From a checkpoint of a small mixture-of-experts model trained on Wikipedia.
Size: width 256, vocabulary 8192, 46.5M parameters.
Experts: 16 experts in each of 11 layers, 384 squared ReLU neurons an expert, 2 picks a token.
Training: a variant of Adam for the experts, 5313 steps.
Below are experts of layer 4 (counted from 0) of a mixture-of-experts language model. Rows are named router (the router's row for the expert), up (a neuron's input weights, with its number) and show model dimensions 0-255. Each number is 128 + 24 x the weight over its row's rms, rounded and kept within 0 to 255.
Before each expert's rows: "mostly gets" lists some tokens that are sent to it at least half of the time. This comes from a sample of Wikipedia text that the model never trained on.

# expert 1
mostly gets: " Nominated", " Votes", " %", "finals", " Candidate", " FW"
router [132 115 149 124 129  82 116 101 164 127 145 173 114 119  97 116 141 153 152  99 139  98 134 142  90 142  90 149 127  86 118 136  89 113 118 125 147 136  90 128  70 156  94 110 125 147 120  96 101 110 120 139 159 152 133 101 135 109 157  90 102 149 116 147 117 113 116  76 123 137 188 151 117 159 108 141 162 101 127 119 126 129 136  69 122 111  89 154 110 108 141 116 136 106  72 154 135  89 120 133 122 161 122 107 132  90  83 136 133 115  93 152 172 116 143 136 130 144 155 158 125 128 145 145  59 117 142  95 117 145 145 171 130 113 124 118 117 121 163 130 121 123 107 148 114 116  78 117 131 134 133 152 151 129  97 139 101 129 140 161 103  72 152 151 150 135 127 154 157  96 123 134 102 116 101 141 147 111 120 150  65 127 152 104 173 139 154 121 136  89 128 107 105 143 146 129 141 156 115 146 130 142 103 146  99  86 130 111 140 154 150 138 133 144 153 133  98 140 129 153  82  98  70 127 158 108 124  94 139 140 119 128 122 160  95 130 160 122 129 109 153 111 137 110 182 133 137 129 156 132 102 128 130 135 171  62]
up0 [169 136  98 150 162 119 157 110 114 107 120  96  88 111 117 143 171  96 104 135 131  93  69 135 110  84 148 129 133 135 114 107  17  87 120 129 152 111 142 100 191 102 124 128 142  79  90 151 149  82 117 129  96 142 104 135 137 127 140 125 133  92 146 149 164 114 136 101 142 109 135 131 119 147 151 139  92 140 136 141 108 133 129 151 139 134 155 107 101 145 116 172 130 122 104 124 169 100 153 114 114 160  88  84 145 120 128 114 105  82 126 114 120  42 127 124 126 111 127 117 106  94 130 141 132 134 122 143  98 101 159 140 173 154 114 192 146 130 138 110 148 123 138 110 123 149 165 170 135 130 132 138 126 112 101 124 166 146 122 136 134 109 150 125 138 136 103 135 124 183 122 154 119 109 112 104 143 110 170 130 166 141 140 151 128  97 109  69 147 124 103 133 113 140 113 137 109 100 138 121 154  86 171 146 129 119 108 126 122  96  99 110 137 153 125 123 122 113 112 144 161 143 105 145  96 161 126 118 117  93 145  96 124 104 141 162 147  84 127 116 128 130 120 120 124 128 116 121 107 118 130  91 117 122  92 143]

# expert 7
mostly gets: "ić", "ș", "ć", "ka", "č", "zi"
router [102 150 104 144 130 148  91 105 114  87  90 156 141  87 126 145 139 116 108 176 145 156 132 130 129 155 119 131 160 114 151 161 117 124 129 146 138 122 132 120 124 139 164 133 129 113 136 111 157 132 135 155  93 167 120  95  79 144 164 174 109 120 138 102 148 130 120 123 129  89 129 164 114 150 169 115 126 155 180 137 158 158 154 115 110 143 151 163 108 139 184 125 114 162 119  80 160 138 129 165 120 113 168 141 148 108 159 108 142 107 173 135  96  72 118 137 139  85 141 145 133 117  89 119  76 104  86 112 167 119 137 156 101 108 151 127 173 107 118 145 114  99 133 177 101 146 165 162 115 129 132 136 128 145 135 138 101  96  79 143 142 132 161 110 155 155 123 107 127 168 141 146 141 114 109 143 114 120 120 137 119 116 161 127 160 114 114 127 112 100 166 147 170 134 111 142 115 135 104 127 128 120 130  86 150 114  96 162 157 116 127  67 120 164 107 152 154 133 131  92 149 157 163 138 100 172 143 107 101 161 134 117 144 137 119 135 136 156 110 129 162 124 150 150 134 137 169 116  94 121  69  94 132 136 114 146]
up0 [112 137 139 104 138 125  87 139 121 126 132 119 117 183 107 166 156  94 133 142 101 126 167 125 128 145 186 148 118 130 119 153 102  90 121 120 130 154  99 104 131 164 140 146 111 117 112 131  86 108  71 126 134 114 109 154 136 128 118 159 114 163 140 103 147 164 117 108 106 125 140 130 104 151 155 129 152 131 124 132 133 128  90  86 131 123 133 110 106 134 105  79  95 125 130 116 130 152 171 105 113 205 132 161 124 156 119 164 131 129 119 120 171 121 137 133 122 117 141 211  88 105 186 105  97 142 125 155 120 126 171 119  88  74 144 103 140 132 120 145 107 147  97 126 114  93 118 155  99 128 128 153 106 149 135 145 113 124 133 121 108 112 115 165 118 141 110  77 139 106 141 104 134 144  88 100 157 120 134 129 112 148 103 144 153 155 157  92 136 125 128 123 116 144 112 110 172 101  88 131 150  83 104 156 135  69 159 122 159 125 100 113 139 143 133 112 129 129 119 133 118 111 161 135  72  93 109 154  80 118 102 114 117 108 132 131 137 171 143 121 102 109 174  94 110 144 132 131 158 123 122  77 119 157 147 121]

# expert 2
mostly gets: " September", " October", " January", " February", " April", " November"
router [133 158 137 155 126  91 140 126 166 125 168 152 136 166 123 129 106 127 129 125 148 113 147 165 158 132 125 171  84 156 136 170 153 120 136 153 128 113 155 104 129 164 121 132 159 137 174 123 114 125 134 115 133 147 148  95 163 147 150 123 129 154  98 129 138 146 102 118  89 144 111 152 179 149 148 104  84 131 101 100 101 167 121 155 148 146 162 147 110 133 169 128 131 150 114  91 100  77 108 109 159 133 114 101 112 140 156 110  93  91  88 155 138 137 119  42 137 154 112 118  92  93 117 133 167 180 147 161 127 143 128 140 107 132  87 106 140 133 132 139 170 159 116 121 137 150 165 152 114 123 127 135 110 106 126 104 164 160 118 155 144 137 162 201  94 111 107 110  91 122 124 117 142 141 126 142 131 137 113 124 139 148 111 123 149 137 103 128 117 121 125 160  71 153 111 115 112 132 114 124 110 117 154 116 106  98  95 127 101 112 120 123 150 132 142  96 110 164 106 164  97  83 120 118 116 127 139  89 119  95 139 130  95 120 165 141 116 146 150  93 154 143 141 108 161  98 116 123 157 145 143 172 120  95 120  71]
up0 [128  99  98 118 108 154 121  91 160 127 133 108 137 137 119 123 102 130 118 144 100 124  71  90 138 150 136 120 152 121  82 136 120 111 145 174 116 120  99 135 135 134 113 147 151 118 117 103 124 166 101 145 151 176 120 127 114 110 158 122 160 114 127 120 131 132 140 154 135 132 116 101  69 139 117 151 127 130 119 117 125 133 156 100 137 141 120 157 125 137 127 154 146  83 126 158 146 142 113 165 143 134 104 108 162 105 154 103 142 129 104  93 158 141 153 103 131 147 183 113 107  86 121  72 128 143 123 100 116  67 108 139 159 119 133 122 138 111 119 149  89 155 106 133  68 107 157  75 139 126 156 132 107 164 119 117 122 137 138 111 107 128 116 195 139 131 132 131  95 152 112 116 106 142 150 134 101 115 142 149 129 120 125 187 150 115 104  99 158 156 130 109  81 123 149 110 137 136 159 109 134 140 102 106  92 171 199 167 133 153 143 137 132  97  79 148 136 144 102 120  78 110 146 131 101 138 102 128 126 122 122 142 141 164 129 131 143 101 153 136 150 126 116 115 188 181  92 106 102 142 122 132  86 115  84  80]

# expert 9
mostly gets: " can", " may", "See", " Website", " Score", " MPC"
router [135 121  91 146 108 135 141 144 130 120 131 177 162 105 112  92 114  81 109 142 125 140 136 128 148 122 154 121 152 136 137 110 110 139  96 125 140 147 137 203 110 114 129 118  87  93 149 100 136 137 100 105 127 153 138 130 175 103 140 133 121 118 128 127 158 158 111 141 141 113 142 134 144 139 108 102 169 102 161 106  84 118 133 127 129 120  96 157 143 138 135  98 112 127 135 175 126 138 165  74  94 109 110 104  87  90 101 132 164 128 171 149 112 120 121 148 146 132 143 169  92 149 135 127  82 156 120 102 116 106 106 114 127 112 136  94 106 123 121 156 131 151 134  88 138 129  69 136 139 111 110 135 107 121 172 159  94 133 130 107  95 105 127  93 136 154 113 159  91 116 118 161 128 151 139 108 103 100 126 124 101 161 182 125 139  85 148 170 147 170 157 150 145  60 111 160  89  94 104 153 142 162 110 140 148 103 102 110 142 108 150 132 140 128 122 180  70  98 163 140 114 111 112 104 117 154 124 110 148 135 162 124 127 144 139 118 133 143 132 126 139 138 136 147 145 143 150 163 132 148  66  87 158 119 159 121]
up0 [151 115 130 105 131 167  80 141 133 125 128 115 110 128 126 122 148 143 168 130 114 109 120  79 143 164 154 143 153 111 141 113 139 148 121  91 153 162 143 116  45 121 159 136 118 145 147 146 180 113 104 132 150 131 174 112  72 118 133  79 132 134 142 158 103 113 146 110 167  89 145 143 111 119 109 148 131 109 152 164 127 110 136  70 143 111  89 117 152 117 103 128  93 136 137  97 100 115 135  89 120  89 140 151 124 140 138 122 117 179 141 122  93 106 175 113 127 130 103 143 181 157  96 130 118 146 136 169 123 145 135 134 129 133 152 105 122 147 131 118 151  55 109 137 153 116 157 104  93 119 141 128 118 142 123 135 130 151 131 166 135 113 114  95 121 151 135 116 113 163 112 176 136 117 155 125 136 127 121 112 119 142 164 134 151 129 143 140 122 155 109 135 151 131 166 114  88 139 131 129 132  73 146 109 145 125 119 136 131 148 148 186 204 135 184 162 150  95  99 108 136 114 146 152 121 108 122 147 173 133  95 143 128 128 135 123 142 158  91 160 101 152 107  97 107 123 136 113 119 145 161 147 128  88 167 104]

# expert 13
mostly gets: " just", " way", " ground", " right", " side", "unc"
router [166 119 113 152 131 112 121 118 121 147  96 146 159  83 135 121 157 146 133 131 112 159 105  96 154 117 133 145 141 104 137 106 108 186 107 105 100 168 126 106 153 162 130 139 163 111 157 128  78 152 137 109 111 140 135 115 101 143 166 144 112 157 139  77 153 130 150 153 133 132 105  85 107 134 136 168 142 187 126 113 131 108 147 155 120  81 173 107 153 164 148 104 113 123 148 118 113 149 105 134 170 101 154 120 111 158  96 105 135 161 143 115 132 166 106 127 112 155 139 127 144 124 118 145 155 125 134 127  97 109  95  91 144 129 142 110  99 134 114 145 122 136  77 149 132  88 153 152 157 137 107 127 113 193 152 127 106 124 160 162 181 112 113 126 136 110 119 123 115 143 141 183 107 134 109 111 161 166 137 112 133 146 106 106 106 139 100 141 101 148 105 123 158 120 127 153 110  85 144  82 147 139 139 136 139 112 109  89  93 112  88 139 167  91 121 122 135 148 169  74 180  81 117 134 154 157  91 128 159 150  93 146 162 148 154 111 145 170 168 132 123 137 143 145 112 117 142 134 121 134 161 146 121 151 110 134]
up0 [142 116 177 157 136 180  93 144 128 140 107 168  65 124 134 176 154 113 109 101 127 123 116 139 132 110 140 114 132 105 128 118 126 116 148 100 113 138 121 120 107 104  89  89 147 145 121 139 110 157 118 131 130 120 141 112 178 133 126 145 117 131 134 125 117 119 169 173 131 139 143 116 129 148 105 163 149 111 193 171 142  65 128 114 118 129 139 142 162 148  97 145 160 122  95 129 141 139 144 117 129 139 132  98 163 147 161 142 131  83 143 122  80 152 118 145 115  63 133 156 140 108 113 107 146 152 103 155 119 132 128 148 126  99 137 144 164  72  79 102 138  96 130 125 157 138 140  84 134 150 143 119 113 105 129 146 161 148 135 135 125 128 172 158  79 137 157 118 108 145 161 107 161  92 115 135 159  77 194 113 106 142 134 124 141 168 122  97 147 115 138 100 132  98  84 138 134 178 104 122 153 162 137 138 107 154 114 120 124  97 124  99 140 115 120 126 139 142  97 124 151  77 158  99 104  98 119 142 125 163 129 152 186 115 125 136 130 127 119 140 110 176 153 129 105  96 129 143 113 129 101 124 151  91 125 139]

# expert 6
mostly gets: " special", "On", " non", " Special", " super", " senior"
router [137 113 124  69 143 113 137 144 140 114 134 148 134  93 155 107  90 149 168 108 168 131 106 159 145 102 130 152 126 125 132 172 165 159 119  95 145 149 117 108 140  91 175 146 133 177 111 159 144 136 105 121 118 127 111 141  84 157  96 128 137 159 115 114 103 127 131  92  92 118 148 138 132 149  87  69 141  93 104 124  81 138 131 128 179 120 186  74 144 127 134 153 140 141 120 150  85 169 109 110 178 101 139 166 152 105 150 141  72 103 111 136 154 116 115 105 179 112 117 134 142 117 108 117 141  98 127 129 105 133 139 118  98 145 142 124 127 116 148 106 153 145 120 117 149  67 111 181 119 130 120 123 107 153 147 123 102  99 116 124 148 119 143 140 129 113 101 131 120 146 167 111 132 127 139 152 150 143  94 156 153 122 138 132 131  85 136 141 104 169 136 130 136 149 124 155 107 126 153 159 132 135 103 157 134 110 186 110 105 123 110 147 117  98 169 104 106 148 119 113 128 127 117 125 100 120 120 102 125 109 138 121 184 155 117 159 166 125 141  89 196 104 134 152  98 149 115 128 132 104 153 164 155 147 153 106]
up0 [106 172 134 105 109  91 110 164 114  47 132 137 132  92 155 112 148 121 124  93 145 112 166 138 126 123 138 175 162 132 104 119 137 112 114  94 128 114 136 132 114 113 118 116 125  91 124 167 107 128 144 161 120 148 102 139  84 167 142 152 112 111 152 137 118 170 133  97 131 113 103 143 113 143 134 136 125 123 111 148 140 103 138  95 105 136 131 150 111  77 118 133 156 137 150 115 143 126 140  90 141 137  97 146 125 158 141 122  82 125 109 169  84 124 124 119 113  97 113 148 145 152 137 112 143 151  85  70 132 127 130 101 123 128 101 155 122 114  80 208 133 147 135 125  97  99 166 119 105 116 138 112 136 148 122 122 142 133 144 140 129 128  93 117 140 115 102 120 131 105 133 122 107 150 112 145  84 115 144 144  80 162 120 107 147 142 118 151 162 113 117 119 129  89  99 131 119 163 142 124 129 128 133  61 144  93  70 108 139 138  98 122  92  65 117 154 111 170 108 131 138 152 131  97 171 120 131 111 121 140 168  65 128 145 162 159 137 150 101 102 140 103 121 129 188  94 126 127 137 134 112 164 143 140  85 117]